From a checkpoint of a small mixture-of-experts model trained on Wikipedia.
Size: vocabulary 32768, 47.7M parameters.
Below are experts of layer 6 (counted from 0) of a mixture-of-experts language model. Rows are named router (the router's row for the expert), gate (a neuron's input weights, with its number), up (a neuron's input weights, with its number) and show model dimensions 0-223. Each number is 200 + 20 x the weight over its row's rms, rounded and kept within 0 to 999.
After each expert's rows: a language model's description of what the expert responds to. This comes from a sample of Wikipedia text that the model never trained on.

# expert 44
router,170,225,203,196,248,213,213,229,230,200,146,203,172,191,231,207,171,202,190,231,203,218,181,179,182,193,178,197,152,199,215,195,245,171,199,226,187,217,177,206,186,175,191,202,224,189,235,189,205,190,194,238,194,185,210,215,202,186,182,207,219,220,204,189,173,184,200,204,214,222,186,207,198,149,199,225,188,206,213,201,224,201,202,186,209,187,216,223,208,192,214,192,179,202,214,206,188,204,211,219,198,189,167,221,228,208,198,209,234,191,208,186,217,205,177,200,209,151,162,171,164,178,192,178,203,192,228,209,202,154,188,181,163,231,201,233,210,236,203,188,244,217,195,212,241,180,212,196,173,224,205,213,191,224,207,191,234,202,194,204,201,182,175,222,193,179,176,194,174,208,230,214,222,185,246,201,205,181,230,227,247,205,203,199,186,224,215,182,209,187,195,175,197,171,162,200,205,178,209,203,173,199,209,220,193,208,186,190,178,167,202,219,199,206,204,195,229,176,181,215,185,198,172,221
gate3,207,208,210,218,193,164,195,221,206,167,185,237,196,213,191,203,183,212,178,179,188,209,190,212,185,173,213,200,189,198,185,187,188,198,190,178,196,213,229,190,233,160,172,229,218,211,186,203,206,175,195,223,215,138,218,217,228,150,188,206,228,178,188,200,213,171,234,181,214,192,172,194,187,221,193,251,171,162,199,195,182,186,177,203,186,249,227,170,198,198,171,185,194,151,189,200,206,201,184,197,194,187,202,204,206,220,229,196,200,217,180,177,207,181,172,215,203,207,214,172,226,213,212,178,226,198,216,185,215,214,194,175,194,189,212,204,196,212,203,197,197,200,187,208,188,216,213,228,217,207,213,193,234,189,221,224,215,195,210,228,172,209,234,228,195,202,206,219,190,200,204,181,192,186,211,256,169,169,223,207,240,204,172,191,222,214,215,173,204,232,175,195,222,206,184,215,217,201,182,211,220,201,232,184,183,182,205,212,222,185,217,177,230,193,200,202,171,204,169,172,180,184,132,207
up3,165,210,183,186,213,238,204,201,212,180,196,227,201,201,180,209,206,203,192,199,231,207,228,207,223,200,183,187,225,194,198,195,232,173,200,185,217,196,190,214,184,256,189,213,158,209,223,194,225,220,210,201,242,171,191,209,173,224,200,187,224,194,216,193,179,208,180,196,196,190,199,231,200,210,180,210,210,238,185,179,182,186,225,204,168,183,229,173,207,211,210,205,201,219,231,184,213,172,188,206,220,192,175,200,175,220,204,154,190,195,190,184,159,234,208,173,225,177,205,153,223,161,193,174,207,191,237,220,190,224,184,213,186,174,194,188,200,199,181,213,189,231,245,162,177,165,190,197,177,184,166,234,201,207,201,216,202,188,154,234,211,213,179,239,221,190,194,202,171,213,178,203,226,219,199,192,184,167,224,225,166,171,169,198,217,205,198,215,205,216,148,210,207,193,189,168,217,223,194,218,195,223,197,189,219,188,226,215,202,217,200,174,216,198,211,209,219,197,190,208,215,196,192,189
It responds to: Opening brackets, quotes, hyphens and prefixes that begin a word or name, such as (, ", un-, (C, -to-.

# expert 28
router,183,194,173,216,227,212,156,206,209,209,220,200,183,197,227,221,188,183,185,192,181,196,208,225,206,197,173,186,176,243,220,172,226,200,197,214,175,195,170,199,181,177,196,182,200,187,188,230,207,179,176,182,202,234,171,241,162,177,177,191,201,190,201,200,194,186,196,208,219,209,198,176,207,154,165,200,148,192,196,199,203,209,191,164,225,184,214,187,205,201,195,198,181,185,206,195,212,207,180,228,218,198,206,190,204,203,231,204,202,183,200,183,202,201,142,234,202,203,205,183,148,174,187,216,210,196,180,231,214,174,226,169,191,236,201,221,208,243,210,201,219,207,180,206,233,202,197,160,191,176,185,202,186,217,231,163,236,223,196,186,206,169,203,201,225,194,197,182,182,168,199,177,211,200,216,220,217,187,223,235,211,180,186,202,198,200,195,221,223,184,200,207,142,178,183,195,179,172,220,227,185,195,227,183,210,229,195,210,173,193,176,225,244,208,220,222,214,191,187,227,189,185,198,205
gate0,174,206,195,209,198,187,217,164,227,181,209,187,175,182,200,214,172,197,185,221,222,170,204,173,198,220,201,214,169,202,193,171,201,187,203,205,188,180,191,197,188,188,203,172,207,210,197,242,209,203,192,190,230,219,177,200,173,216,210,193,182,211,214,165,198,191,212,207,229,199,195,213,226,183,195,188,226,178,183,227,209,176,192,233,201,203,211,230,208,207,184,214,204,182,152,197,222,230,236,196,217,179,199,175,218,145,238,170,199,179,167,218,210,193,161,194,219,246,199,206,206,208,199,196,196,200,209,221,173,185,210,199,114,250,188,207,187,178,212,216,221,201,188,207,190,205,157,224,225,189,215,195,194,204,210,182,214,208,174,188,230,217,211,210,196,205,199,234,203,206,197,195,177,210,218,196,219,192,199,181,184,201,202,180,183,242,195,212,221,173,210,202,191,171,214,193,194,222,204,204,214,206,176,198,164,185,204,233,169,183,166,176,213,161,194,235,226,168,195,196,204,226,222,159
up0,192,205,199,221,197,217,236,188,182,190,248,180,220,184,223,171,199,200,199,196,191,198,219,231,170,213,207,173,259,209,219,191,218,191,210,224,208,193,197,178,233,217,189,195,190,217,191,196,229,183,230,178,211,195,185,190,196,211,163,242,195,208,212,197,212,183,225,180,223,208,195,190,165,157,182,217,201,207,208,157,197,183,181,211,203,193,218,192,182,165,206,200,217,228,198,213,205,154,193,192,217,191,197,214,212,230,208,209,159,217,169,200,189,179,178,183,204,155,185,205,190,214,225,206,194,174,197,218,221,183,229,225,164,186,224,228,231,225,204,180,212,187,230,218,176,165,193,238,203,189,213,256,183,215,198,214,220,186,211,212,175,209,195,202,211,211,207,180,181,207,191,213,195,216,187,201,208,208,183,177,231,187,206,194,214,199,195,226,211,217,191,176,237,183,207,173,195,199,179,221,215,203,220,192,177,189,180,180,159,198,191,201,194,255,233,183,251,215,195,206,236,176,188,210
It responds to: Letters and byte pieces inside romanized or foreign names and scripts, such as Thai and Japanese bytes, diacritic letters, and Kh-, Kim.

# expert 12
router,186,205,221,196,225,194,206,196,226,202,190,199,248,218,243,188,228,225,196,183,185,237,175,186,192,211,192,193,189,232,200,225,201,199,199,200,174,251,220,206,177,206,203,169,225,147,205,210,221,173,199,206,203,166,174,223,208,182,191,228,201,200,217,191,221,179,193,205,222,201,236,205,214,200,203,200,199,216,227,233,251,205,165,164,199,175,199,201,240,225,215,185,186,194,209,204,207,216,203,188,264,192,206,216,197,210,180,204,215,172,234,179,197,198,184,208,192,179,168,184,157,208,228,227,172,180,195,208,199,200,218,214,181,199,185,223,189,205,175,211,213,225,192,221,203,264,206,172,205,215,206,199,226,198,217,197,224,224,197,173,194,194,176,233,184,226,185,171,207,179,209,185,201,205,224,191,209,191,219,172,208,201,177,177,191,229,201,171,192,216,204,256,207,148,187,196,207,205,230,193,167,219,199,175,191,212,203,223,205,201,191,223,219,207,217,209,201,197,193,198,193,178,214,211
gate0,180,192,212,227,219,195,201,211,212,234,170,174,198,225,231,173,192,189,205,195,242,210,224,189,191,168,217,213,204,177,213,195,215,205,215,181,175,204,167,236,172,184,182,186,201,175,175,203,205,168,188,200,207,167,202,200,206,189,193,220,195,223,182,200,228,215,189,205,186,227,234,248,204,187,163,174,211,208,169,188,206,176,212,181,200,196,225,221,197,204,193,180,159,224,200,190,231,199,203,201,189,190,217,218,201,200,180,191,255,186,233,205,208,219,210,211,225,191,199,183,176,224,182,206,180,219,199,199,225,185,185,218,234,196,201,191,176,194,226,182,206,175,187,174,231,181,215,196,182,196,219,229,212,215,219,170,209,211,205,206,209,217,207,174,181,189,186,220,225,222,199,199,201,192,195,206,188,232,189,184,195,211,228,175,242,214,214,211,190,192,183,187,213,191,225,181,182,208,233,207,188,240,169,162,186,224,219,170,178,155,209,283,183,199,244,194,207,210,219,188,174,190,203,195
up0,200,171,167,176,196,147,168,232,192,195,203,168,177,163,187,195,210,222,222,225,186,230,183,236,191,212,212,214,210,190,181,188,210,200,201,180,229,171,187,250,201,206,198,217,209,183,187,164,193,238,233,183,205,203,172,193,233,206,187,200,210,222,211,191,222,176,201,175,203,209,218,190,185,192,180,210,188,217,190,203,215,231,183,223,196,201,193,211,178,199,212,199,204,222,187,178,193,190,173,184,204,232,221,198,213,222,183,197,205,160,221,185,209,229,211,191,185,220,201,216,192,213,177,196,191,196,191,201,192,248,165,222,198,229,191,200,222,228,189,165,198,242,190,225,209,166,194,182,211,169,188,188,256,197,180,207,214,182,198,227,209,173,188,206,243,212,208,209,218,193,201,188,202,184,172,191,221,219,174,172,274,202,190,187,182,197,202,194,172,212,187,202,180,226,205,184,166,206,179,192,192,210,199,195,220,190,201,215,242,221,201,175,243,196,198,219,195,235,197,229,190,220,199,180
It responds to: Short word-internal pieces right after a first letter, such as ap, op, ast, amb, od, as in bamboo, hayfields, chandelier.

# expert 22
router,197,204,213,180,193,206,198,253,238,175,168,159,204,165,190,201,192,199,220,167,232,223,194,216,231,201,192,200,178,244,221,156,195,208,171,228,143,207,176,222,178,181,200,210,204,170,213,191,230,199,172,183,219,213,188,219,192,183,167,220,194,220,195,205,187,175,237,221,207,202,180,206,228,224,227,202,193,204,194,177,199,203,192,194,167,201,215,205,213,207,176,204,198,219,221,226,196,185,200,204,221,210,191,225,202,222,220,190,218,176,203,214,221,196,174,234,188,182,201,177,176,217,204,192,172,212,213,209,225,163,187,202,177,193,189,214,198,212,207,190,218,238,176,213,199,180,230,201,252,209,205,189,221,215,211,216,235,205,203,169,208,197,213,218,198,191,174,185,181,217,220,226,218,227,217,225,183,187,225,172,221,204,209,213,197,200,198,198,226,205,215,192,176,171,181,196,192,165,206,213,182,237,224,189,190,220,173,222,215,169,190,215,232,232,191,223,216,194,179,197,197,188,217,262
gate3,210,210,214,182,224,193,176,235,194,203,224,204,200,223,191,180,190,173,164,217,214,185,192,193,179,171,195,173,176,209,183,161,223,183,172,197,157,187,209,217,212,180,194,195,235,236,186,189,199,165,190,190,227,184,224,177,210,166,184,200,176,171,195,215,225,217,188,182,190,229,192,208,202,219,213,193,178,177,183,192,201,198,200,186,205,220,194,144,148,205,224,205,195,205,219,244,189,169,215,222,206,202,177,230,235,224,212,176,186,176,198,154,205,221,214,211,194,179,195,198,221,175,197,208,202,190,236,226,204,182,177,231,180,173,178,194,208,179,218,201,222,200,168,215,195,161,192,197,198,208,220,166,177,173,252,199,186,186,171,181,229,203,186,192,172,175,183,211,175,217,198,210,180,200,214,175,220,179,216,204,188,225,194,238,217,207,193,189,201,178,212,213,210,226,176,206,163,171,191,197,223,173,191,191,215,200,173,219,196,211,200,198,211,197,211,203,201,190,208,194,249,222,185,164
up3,202,223,198,201,188,236,193,226,189,214,231,202,215,221,168,220,201,185,185,218,203,201,197,225,178,223,244,168,164,199,184,198,232,221,186,205,208,179,218,200,228,203,176,186,212,178,180,213,197,181,211,171,198,212,226,228,218,198,171,174,211,205,214,190,202,208,137,213,196,208,196,210,188,218,193,213,215,190,196,225,221,181,162,218,220,186,193,154,175,187,214,206,168,188,180,217,221,181,178,206,173,155,231,198,210,201,164,193,174,215,197,191,187,209,230,204,229,154,220,179,213,160,191,181,196,172,202,240,181,193,196,199,202,168,201,160,223,173,215,176,176,188,215,212,210,194,196,183,184,179,169,222,205,192,167,165,210,229,201,201,204,213,209,219,193,179,233,206,192,200,179,205,212,195,214,191,196,166,193,210,220,190,213,217,231,213,184,178,173,167,161,225,251,215,206,205,191,196,197,193,180,198,180,209,175,193,201,195,182,212,146,206,210,220,194,201,176,182,191,210,191,207,163,188
It responds to: Numerals and spelled-out numbers in counts, dates, years, prices and table cells, such as five, three, 2015, 750, 12.

# expert 27
router,202,230,207,189,220,205,195,217,226,215,162,158,203,217,209,213,188,198,181,180,202,226,194,195,226,208,179,190,145,198,199,212,220,177,183,208,186,197,190,211,197,163,202,234,183,190,223,220,218,175,217,219,205,177,201,206,169,175,191,219,217,206,208,189,217,186,201,210,212,176,191,175,228,177,166,188,179,152,153,245,205,220,189,179,198,165,198,192,176,187,180,191,224,189,223,213,176,216,174,217,227,194,237,174,144,204,226,184,223,172,200,206,196,199,174,210,174,193,192,204,186,200,213,220,187,195,208,225,207,182,201,223,198,200,198,247,219,228,203,224,192,234,199,226,209,196,230,191,197,197,198,167,225,196,222,189,213,211,190,179,188,190,204,227,197,238,179,203,189,216,197,208,237,185,199,212,227,202,194,185,222,197,169,213,163,232,205,196,197,185,194,200,187,180,159,212,199,187,216,222,165,185,219,180,203,221,213,219,213,205,248,218,215,190,240,173,193,182,200,213,196,187,193,252
gate0,199,225,170,210,183,239,192,204,214,214,219,179,183,238,164,215,195,178,197,223,194,183,206,195,221,207,181,210,200,193,210,234,232,207,161,214,193,222,174,239,192,207,175,211,224,197,203,216,204,194,208,229,211,148,202,195,169,215,222,214,224,170,195,232,182,217,201,201,206,204,166,203,218,211,207,204,226,165,196,185,180,159,196,206,178,169,225,197,222,207,226,190,232,213,221,197,193,214,198,169,183,209,194,195,179,194,186,200,181,164,215,202,154,242,181,201,155,221,195,180,154,241,199,214,165,196,224,234,194,185,212,180,191,235,226,167,196,193,200,236,210,195,180,198,190,182,237,247,199,247,176,200,211,194,218,185,203,214,175,214,198,177,224,238,182,203,215,207,193,219,192,239,206,205,229,238,183,187,205,210,201,187,188,204,210,238,212,206,210,200,215,215,200,180,202,196,229,213,212,206,196,191,226,162,205,213,215,191,195,230,216,200,185,211,196,197,199,216,200,194,219,231,212,206
up0,221,209,206,236,170,248,228,218,180,198,188,204,219,221,175,203,191,198,215,238,210,226,207,215,224,208,200,231,240,214,216,211,250,195,196,168,209,226,189,196,214,189,193,219,203,165,193,173,219,224,209,184,214,194,179,189,149,182,189,225,207,229,214,203,199,150,195,229,198,196,168,210,236,199,157,169,226,196,211,199,211,193,195,175,206,176,205,214,186,208,198,216,215,214,213,197,203,212,214,192,190,153,216,215,192,178,185,191,186,185,162,189,198,221,212,213,216,219,169,191,209,198,137,210,209,155,185,210,211,212,205,215,216,205,214,197,195,189,163,227,226,198,183,181,218,224,212,198,187,193,189,184,222,153,194,196,205,229,205,189,196,212,230,215,211,200,212,219,200,197,191,227,179,210,198,190,201,179,176,190,225,184,218,212,202,216,182,211,195,222,182,170,214,171,213,215,203,212,237,189,182,203,218,216,173,196,211,242,250,217,233,177,187,226,207,206,193,218,173,175,194,235,214,183
It responds to: Technical stems and suffixes in biology, chemistry and math text, plus LaTeX symbols, such as neur-on, angiogen-esis, protein, receptor, }$.

# expert 52
router,210,223,198,198,208,201,229,204,237,183,173,189,197,186,186,194,195,170,215,199,230,224,197,182,216,177,173,187,167,228,217,171,206,190,177,214,165,206,192,207,210,172,172,186,207,222,210,205,232,197,166,210,204,199,201,207,163,201,183,223,196,196,200,206,174,163,217,206,244,214,214,194,210,183,197,220,183,174,201,202,233,210,199,182,196,188,188,194,212,184,191,185,179,215,182,212,191,208,191,211,226,208,210,211,198,225,211,222,200,167,179,193,206,199,154,226,168,221,193,161,118,167,198,239,171,202,221,249,216,192,189,198,182,192,178,201,184,216,214,239,189,221,185,210,208,201,229,191,222,202,191,178,208,192,220,196,192,185,201,186,200,217,200,208,177,167,180,213,185,245,226,218,248,213,211,218,202,174,202,209,215,183,231,178,169,201,190,200,206,195,188,184,185,188,186,177,219,172,227,213,216,250,222,206,193,226,189,217,239,200,211,243,220,208,195,239,228,196,190,196,180,192,188,202
gate3,209,216,218,214,215,219,149,192,227,156,176,185,209,228,206,197,220,197,201,238,182,200,200,176,206,239,200,205,215,216,209,213,199,195,179,234,225,184,220,188,209,173,203,211,194,177,227,226,190,178,205,203,198,190,173,216,212,226,245,246,199,206,189,205,223,199,197,224,202,176,185,191,230,196,221,198,178,213,214,216,180,185,206,179,212,194,190,214,186,205,185,201,187,207,169,176,195,207,208,217,199,192,224,214,196,197,171,189,243,189,212,215,186,193,151,200,177,194,212,203,195,155,207,212,201,179,188,184,152,233,208,218,215,189,216,169,197,168,208,218,186,207,212,169,212,189,209,211,178,213,188,209,198,150,189,218,216,194,244,231,184,219,163,216,192,202,194,233,195,202,218,255,234,186,211,175,193,212,189,193,200,160,205,205,203,196,184,174,206,230,194,187,247,160,189,207,203,220,213,237,243,200,205,229,174,208,224,214,235,195,215,210,217,215,195,201,232,203,219,208,194,186,177,231
up3,207,215,217,169,186,221,191,221,212,192,220,200,223,193,217,168,206,216,220,215,162,176,195,214,193,182,195,189,178,180,189,207,199,210,210,199,218,173,167,192,208,197,194,182,218,225,236,174,167,223,177,221,195,204,194,164,231,199,169,208,200,237,196,190,253,194,170,166,213,199,228,198,209,188,200,209,199,198,242,205,216,206,184,178,213,208,197,179,217,173,202,202,180,235,164,171,220,193,200,178,185,201,209,206,191,201,170,240,187,215,201,222,196,220,188,180,164,171,213,191,172,183,192,179,201,223,204,214,162,167,181,210,224,177,185,199,177,203,183,212,203,178,250,180,242,165,200,230,213,186,208,241,196,213,213,198,191,226,170,194,224,211,167,189,166,192,215,198,214,189,224,206,217,186,212,238,169,212,188,205,184,192,193,197,194,184,210,175,225,211,183,178,219,225,238,208,186,217,215,241,180,152,196,189,233,214,195,211,171,173,207,183,166,181,189,202,204,220,175,215,196,197,177,207
It responds to: Dashes opening infobox fields, degree signs, coordinate digits, and decimal numbers in climate tables and geographic data, as in 33°42′ or Location:.

# expert 10
router,187,227,211,189,207,239,224,217,219,193,193,199,181,170,181,216,218,207,187,198,228,230,189,238,220,202,173,197,176,218,207,200,233,189,208,231,193,227,189,186,143,168,209,192,210,200,215,215,234,174,181,212,197,233,197,208,195,188,167,233,232,203,223,210,186,194,184,214,206,179,165,179,221,204,209,220,192,213,189,203,196,220,196,165,203,177,206,214,175,153,217,213,191,225,192,211,202,192,185,225,218,197,223,194,201,220,212,189,194,193,204,190,245,206,202,206,199,199,203,207,179,194,216,197,200,205,173,235,184,215,189,211,183,243,164,191,228,238,229,206,212,226,194,214,205,218,248,142,201,217,179,191,208,204,239,166,241,228,198,176,197,215,166,181,176,235,185,177,181,187,206,190,227,197,232,216,206,166,228,207,210,186,205,199,191,202,203,200,174,205,170,197,189,179,203,213,196,156,195,219,175,190,208,194,184,243,181,229,225,188,171,214,196,182,179,196,189,190,183,206,203,188,201,233
gate0,177,236,200,176,205,184,210,192,186,206,206,173,212,179,181,221,248,170,248,172,194,227,187,182,198,207,208,187,189,181,202,197,205,203,185,208,200,220,174,219,215,167,210,203,203,193,194,241,230,162,202,204,204,203,156,201,167,164,196,231,204,223,185,209,180,166,194,210,177,157,220,227,192,230,208,203,195,201,191,207,214,211,207,185,205,207,220,184,178,195,202,180,172,202,196,214,179,241,205,174,182,217,205,190,217,203,198,196,193,196,200,211,189,224,177,223,171,169,198,212,169,167,223,210,176,215,233,222,218,216,217,184,194,257,202,238,193,204,193,212,205,210,187,194,215,216,223,184,237,210,197,202,208,225,202,200,227,187,232,207,210,190,171,199,196,199,224,221,199,213,182,167,219,219,193,170,188,172,247,197,213,209,190,175,191,249,195,188,200,211,175,220,222,170,193,196,185,153,227,208,233,210,220,214,189,224,196,217,183,189,212,194,185,242,174,225,212,206,199,174,184,227,201,243
up0,182,185,201,216,203,203,170,242,202,154,232,167,182,210,186,204,198,163,162,173,163,165,217,202,247,208,202,216,177,224,198,207,176,180,240,181,198,193,215,211,203,204,202,218,205,192,170,202,205,190,185,198,201,222,211,200,196,191,199,220,201,189,198,186,155,193,235,187,193,205,173,211,168,200,213,208,213,168,167,198,225,212,185,154,192,207,180,213,255,176,169,223,205,183,173,187,233,189,203,204,191,233,235,219,176,212,182,171,193,210,209,196,214,220,190,234,200,198,212,185,236,233,211,162,195,220,208,212,195,185,199,194,205,185,180,197,226,221,205,166,243,200,197,191,186,197,176,208,167,226,213,167,234,203,215,225,186,214,180,210,203,195,193,214,206,227,195,167,190,199,231,193,217,181,189,171,212,188,188,181,186,221,196,207,203,210,218,214,206,223,240,196,205,192,206,173,213,177,172,203,204,187,195,201,202,191,173,190,212,242,214,166,222,223,191,203,194,238,221,180,156,219,192,211
It responds to: Word pieces inside proper names, often capitalized first pieces or middle syllables, such as Kant-, Hard-, Kol-, Gonz-, Roth, common in taxonomy and sports tables.

# expert 2
router,213,208,202,166,185,193,205,239,227,196,182,189,194,169,209,206,224,226,209,186,223,200,190,232,230,222,191,191,188,219,227,172,204,206,207,231,157,192,185,222,174,174,190,201,204,158,205,186,228,206,163,201,205,196,176,213,179,189,173,210,207,200,203,188,200,182,215,207,220,212,203,220,224,210,217,237,194,229,193,163,211,239,201,183,201,196,218,201,185,196,197,198,192,225,182,222,186,186,190,206,228,210,213,216,209,228,212,195,218,180,193,208,204,181,193,235,176,165,204,181,156,217,211,179,152,207,242,203,218,154,176,183,192,218,200,221,193,215,201,207,227,240,168,202,215,201,198,181,229,213,204,200,226,211,219,198,247,221,187,164,201,195,202,206,200,179,177,173,145,227,219,204,231,201,222,205,199,210,215,177,189,208,210,206,169,189,187,207,217,186,218,208,160,173,172,209,197,164,194,196,176,203,204,198,194,229,183,202,232,174,197,226,244,223,210,197,191,193,183,196,171,221,213,246
gate12,170,177,191,187,182,177,181,212,223,193,184,188,216,209,224,192,180,198,206,215,206,219,154,175,205,237,183,175,230,205,201,203,217,165,212,240,203,147,153,199,178,213,212,214,205,199,183,226,218,227,196,214,212,236,185,230,217,208,204,191,197,205,173,218,152,185,178,146,181,202,219,211,219,219,194,199,192,214,234,200,220,171,185,180,209,188,181,170,216,226,183,206,190,197,175,186,166,221,206,212,187,209,220,211,215,203,214,206,182,206,217,174,198,204,198,217,209,205,208,178,191,206,171,227,164,251,229,193,200,151,199,185,211,177,211,215,200,188,233,211,187,190,186,202,231,198,199,208,235,193,225,205,221,184,171,169,221,207,169,186,230,220,210,214,200,171,220,199,223,197,208,201,225,189,193,187,218,204,219,210,177,215,212,239,162,218,208,235,176,208,213,253,199,199,207,179,210,194,223,222,174,179,215,215,207,173,206,204,226,220,196,197,181,188,212,231,171,204,203,203,181,181,214,202
up12,180,167,221,185,181,202,176,222,189,213,185,212,191,196,195,236,185,190,209,237,208,214,207,173,199,173,178,223,213,243,179,200,182,207,200,194,225,206,214,220,218,202,209,194,197,211,212,165,201,186,227,145,201,185,128,170,192,195,228,194,188,207,174,199,165,176,194,178,202,180,187,199,169,201,210,209,194,179,181,234,178,234,199,199,242,222,222,185,135,195,220,228,223,192,192,195,196,230,182,214,196,165,192,203,215,178,173,180,200,178,158,195,173,189,208,219,241,221,225,185,199,224,194,187,212,222,204,192,204,183,210,197,217,209,200,183,230,211,201,194,188,192,206,197,180,167,215,222,193,191,207,208,169,220,187,165,239,210,192,196,230,177,224,236,204,215,195,213,217,186,192,211,234,184,174,188,205,198,227,226,201,208,164,193,233,174,204,201,228,169,254,200,193,194,188,198,198,185,225,201,198,197,178,212,193,181,197,200,215,206,189,202,205,187,229,238,182,226,186,204,205,211,198,187
It responds to: Single digits and short number pieces inside figures in tables, statistics and dates, such as 6, 18, 187, 25.

# expert 0
router,194,240,217,182,240,189,215,222,217,183,177,177,214,182,202,218,175,205,192,203,183,225,209,204,221,209,198,159,178,190,216,221,234,145,179,229,169,193,193,202,216,158,179,196,182,176,223,215,227,186,192,225,169,213,207,207,176,174,164,207,206,208,197,205,188,172,226,181,202,210,181,187,222,193,163,200,163,165,210,197,183,217,166,197,212,182,231,195,206,185,174,194,203,201,201,233,151,227,205,216,197,181,211,213,203,232,221,194,210,180,216,209,209,212,159,212,163,188,195,200,170,221,217,205,201,210,198,201,217,186,170,173,172,226,184,212,223,230,219,178,235,211,202,244,228,196,220,217,228,209,215,184,199,214,204,172,233,195,190,202,173,166,191,217,201,199,205,177,195,220,194,211,215,173,239,205,188,180,180,203,218,167,192,219,185,211,209,196,202,185,182,196,177,159,180,229,182,156,235,197,193,180,219,189,201,199,205,190,180,200,202,214,219,196,212,203,196,211,198,202,198,208,171,247
gate4,188,185,193,227,230,188,212,204,223,203,176,219,213,172,218,207,229,215,187,179,159,167,203,207,210,205,181,191,194,209,252,194,212,225,199,220,227,208,205,182,205,185,221,220,181,189,212,159,249,192,154,209,200,187,151,191,200,178,202,194,188,210,186,193,203,204,214,182,164,202,222,258,211,207,153,205,206,247,230,218,192,218,182,177,230,166,170,194,212,207,171,214,198,198,197,196,221,192,188,214,202,206,208,178,180,210,223,224,188,222,214,177,198,165,190,207,164,176,201,198,194,228,197,216,182,192,190,209,233,187,197,199,206,214,201,203,225,229,214,219,204,198,170,248,216,190,186,223,187,157,207,221,227,183,202,203,199,220,237,190,164,191,171,202,174,177,180,204,199,225,191,211,193,170,179,186,207,201,212,195,199,196,220,218,187,198,194,246,189,205,197,209,206,194,192,204,201,184,180,206,205,225,208,218,180,154,217,210,189,203,176,147,198,204,198,247,196,208,226,167,207,196,200,227
up4,216,222,187,220,191,166,176,226,181,213,200,189,220,217,192,191,224,226,216,180,186,209,190,173,184,221,186,218,193,186,194,160,188,212,230,177,214,211,169,177,205,200,202,183,181,157,169,209,211,196,188,204,176,197,200,169,200,182,179,189,224,176,200,170,169,206,217,221,176,181,228,181,212,188,198,213,183,234,171,179,246,197,242,245,172,241,196,172,207,209,190,194,187,218,237,188,169,221,180,165,192,226,214,171,180,231,206,202,210,190,178,163,214,191,223,175,196,188,206,193,212,200,229,226,190,182,224,196,204,194,215,200,184,162,202,203,208,167,173,167,167,168,232,203,228,200,201,175,170,173,190,208,188,188,206,197,186,230,181,208,224,201,176,171,191,221,194,189,197,185,198,187,179,181,203,206,207,193,212,181,216,222,208,207,222,208,200,164,220,200,197,207,174,167,174,202,199,187,192,177,239,210,210,197,219,173,211,245,218,181,207,190,218,164,233,196,231,177,187,203,226,185,189,204
It responds to: Punctuation and markup symbols such as closing parentheses, quotation marks, apostrophes, slashes, braces, backslashes and dollar signs, often in LaTeX math or citations.

# expert 34
router,159,250,197,179,214,226,236,229,230,167,184,168,209,208,209,200,224,201,189,202,219,200,197,184,211,210,150,166,198,193,222,187,179,215,208,213,199,236,167,219,158,196,194,207,226,182,232,179,201,211,202,236,221,215,193,205,186,184,202,217,203,210,177,225,212,144,166,215,184,200,209,186,207,190,187,201,201,199,193,244,256,223,184,175,195,170,205,179,227,187,201,186,184,195,209,188,199,209,201,204,220,219,197,186,204,225,162,211,211,185,210,226,196,215,208,220,233,191,156,182,176,196,181,206,176,179,198,196,215,191,224,198,208,206,171,223,212,228,179,220,200,227,189,192,199,213,218,202,204,235,194,199,198,220,169,176,206,208,207,204,192,216,166,234,172,233,189,160,219,159,185,207,192,188,181,188,225,203,198,183,203,225,158,214,172,244,169,206,191,177,195,191,182,158,179,174,240,197,215,215,175,177,207,192,186,200,186,188,190,197,203,209,217,204,205,201,213,192,189,226,198,200,190,211
gate0,211,159,199,241,173,187,234,214,187,170,190,224,161,163,224,147,214,193,181,199,210,188,204,184,221,203,218,194,203,198,180,183,230,225,233,184,204,186,172,216,228,197,200,205,205,223,220,214,222,192,190,189,216,201,191,235,180,226,169,216,212,193,250,192,198,195,209,199,180,226,211,184,224,226,217,180,232,205,175,207,219,212,232,181,252,180,191,191,217,214,189,188,198,192,175,206,217,185,215,180,240,200,189,191,192,237,221,198,224,173,210,189,226,240,206,208,214,206,184,207,179,189,204,211,210,215,209,199,220,226,181,180,181,186,197,212,219,179,188,191,210,196,198,221,213,209,213,184,218,191,211,216,174,208,196,187,162,213,233,255,217,168,187,184,172,235,203,225,223,188,200,193,169,209,189,183,222,214,213,225,160,182,229,228,219,219,235,219,196,214,192,216,201,218,186,221,183,186,216,201,179,165,226,210,183,169,190,230,176,192,215,223,196,237,201,226,191,208,221,198,207,218,203,211
up0,185,175,224,178,190,208,198,212,224,201,240,222,195,216,223,217,176,206,191,204,219,195,191,185,221,186,185,169,183,183,215,188,212,207,198,187,190,178,204,218,181,185,201,210,213,193,211,231,176,195,211,228,182,203,174,213,198,196,190,196,245,207,193,209,160,167,211,210,196,214,229,222,198,196,197,219,210,223,179,183,167,147,176,184,157,195,192,237,198,212,203,218,208,173,241,184,188,193,211,202,203,199,225,229,180,231,227,190,180,193,218,167,230,212,190,197,230,223,217,194,197,228,214,211,202,226,245,204,207,220,203,206,169,228,183,229,154,190,236,215,179,217,196,188,187,228,233,176,227,187,223,209,191,205,183,198,223,228,175,210,199,177,224,201,189,186,225,199,209,210,218,181,193,197,198,166,166,215,216,201,181,212,196,202,219,208,223,183,197,240,214,193,218,218,229,182,179,208,197,214,167,178,237,218,184,137,213,211,181,174,231,203,228,179,182,217,177,195,225,227,201,170,187,203
It responds to: Opening stem pieces of common English nouns and verbs, split before suffixes, such as produc-ers, privile-ged, academ-ia, also whole nouns like author, governor.